config = dict(
    n_experts=16,
    beta1=0.95,
    train_tokens=465600000,
)
Below are experts of layer 8 (counted from 0) of a mixture-of-experts language model. Rows are named router (the router's row for the expert), up (a neuron's input weights, with its number), down (a neuron's output weights, with its number) and show model dimensions 256-319. Each number is 128 + 32 x the weight over its row's rms, rounded and kept within 0 to 255. Numbers have three digits each.
After each expert's rows: "raises" lists some tokens whose logits its average output raises strongly, later layers aside; "gets" lists some tokens that make up at least twice as much of what it gets as of all text. This comes from a sample of Wikipedia text that the model never trained on. Tokens count by the router's weight.

# expert 3
router:130177121133125089166147157148194103098121093088089140120111133099117070113138099134180119102168076138124088109109162094116105121092145105083131125137103185145048136087089108141097124122139144
up0:113087106174094177140100077114163141145117141065130095147155141153143085060113112106185098101057126096145135172094076159159138120108190137174178110156150134144142125107142134148128058076120148
down0:166188143174136121141083123173105143134212119121115153156145169137132116164160111157128138135125159180176081182083116167095155138141113088092114129178106089114121136103096140128151089178111123
raises: " the", " ", " a"
gets: ",", " and", " to", " of", " with", " by"

# expert 6
router:089114153107139139115178121166092138122142138174087076164147150120153104049116174065161152156140153138127177066163124090165130173118048091071184087116085144076092089156170092116098136123108156
up0:175104105118132137130131160100107110143152134116124139110123157104111137164126163117083120081154143094088118094172083110168090100105146104163128097150069131132121116138137145119109151103124099
down0:132121126173113146065087133120099124071158163188137127133118152098194163167130202139072090156110179182101127103091171132059135171084082099141157107135114113127132108162111120128124151118141127
raises: "\n", " In", " The", " After", " It", " As"
gets: ".", "'", "-", "E", ").", "A"

# expert 1
router:104116146144139082128188073091136115144156132114101094148145130101166149168118104098088133105123060168173119109194095074165133146118155119110152125106089111105136140116134092096077125122102158
up0:128098142133149145143134184100124114126128173138125163132114176137144141136105073111141152106112144103121176117184145126070151129124118132127141104110158149137131122101168145097143134169059192
down0:073157167184163134148182091164147132119088136165143155139163126145110071137183123098169105062106094132114169181177170095081129060179139120120123064127125136155103113133071105110105120117120125
raises: "1", "2", "3", "5", "6", "9"
gets: " ", "1", "2", "3", "0", "4"

# expert 4
router:147122142084106177133153148117187151183116082115150143150111146119137149180106120086122118119080132144143198092116165098117126066161078130125132087140125141166136116162199137100151078149106158
up0:094083051150188146111080116179108134173110164116119075140116161219112146114126124097111136151130128111169058115133121179110138127133198118169094090107105117106161117118089106123185222098168160
down0:168138125101082098103120103104162111138090129115154119093115090127144169165155070116092167102166175153147121105133185098161094104129196141090128107107111135136172126096167135161141140174112097
raises: "\n", "|", "T", "In", "Me", "S"
gets: "\n", "==", "===", " ==", ":", " ="

# expert 11
router:097131164144138141146159127166205098108171140107129120169146053134108119177112126099136142070140141116106129127120175108119150155092104079108095101063081135102138060160148151079149185081123186
up0:214083128123105132113111169193133168192066152049044145153134073158119112153120147146102116072148173157138127102125142141177117140111132119110103141121110142116134099114093125103099140148096220
down0:176093124143144115183167091112099166189128065120133091091138148179172139137089106106117118064104172140127086092135175122170162170151075107127175079129196148165164177121137151127109063134095177
raises: ".", ",", " (", " to", " in", " and"
gets: "0", "5", "2", "7", "1", "4"

# expert 10
router:105117109132135124125157155142143161156101083140061103121135076146087088122142089105139109100096151095047156084115148157147111130063124126167111110075090181099046153053090103131110135125088163
up0:099074103121158170124101128090152103102159129084112175141089051109117184119111163152126149129151124123155133135150185136091141177075116056145148077138153089181111104109119098133164129141140141
down0:172100125156092104086141148102155083142122186108117163151157081080194122130155158116082119099136088143126111119133114099158114137127074081096121126102159088136127085129102081108171148119133178
raises: ".", ",", " in", " of", " and", " to"
gets: "s", " he", " it", " had", " has", " He"

# expert 7
router:140147116085105133154143176146118156136102076113122128155104127095156131152136112100114135191191102112133174134132099173123079112162126125083188130091134088128089091149125159150072151117047144
up0:182165103131124145095181151139098150142133148148107096098118143195058119147117088146041154149144102124077145136091062133145067155125168093115061121096102092129132144094136147112073108096091148
down0:070152165191125124115147132115132104117132115084088090134129121135056122140144124198166149098169090096120109064123182180149163137116093100166146130125165123076156075132080095082121093157153165
raises: " ", "\n", " a", " in"
gets: " |", " was", ";", " is", " an", "=="

# expert 12
router:146140140120126118142100199138161154127157103133074095100133167078124094100137150054140125097133128152082152120136154098121151137135139131088131115083124195168144168153181160118057137132080169
up0:085140091099101150172112172161055096071119105080122142135074159135085157154112100115136137138147117112147158178114106177109129116098098100066127071121203155123189170140103158122120150130076116
down0:086113114157109121125177111088108154085144145160102123100123121126169126160167118091118120135101185078085163124175120119107191106147103118098137152088115124138160084116150172087076119167167145
raises: "2", "1", "9", "8", "t", "7"
gets: " ", " (", "1", "9", "2", "0"

# expert 9
router:112156108131158170090176128136136128134103162143134116167075161091125080079165065152132121120095118183093142120128112122157102112158123145078120172110123155134207091137086144115102117107109163
up0:168085102163104080102132130110083159139109116207100148111113125128130079113106102114159108121157092124207084137131106138171093070173150062146141120048102201136109111122196090113099180142177104
down0:122107134147102234099101150165116108066075131147135153147104148192123115114088097104180073143137087099140148147125120118206111155155112094092143113115152110146131083079116075126131127169131089
raises: " ", ",", " in"
gets: "|", "-", " |", "ed", " re", " as"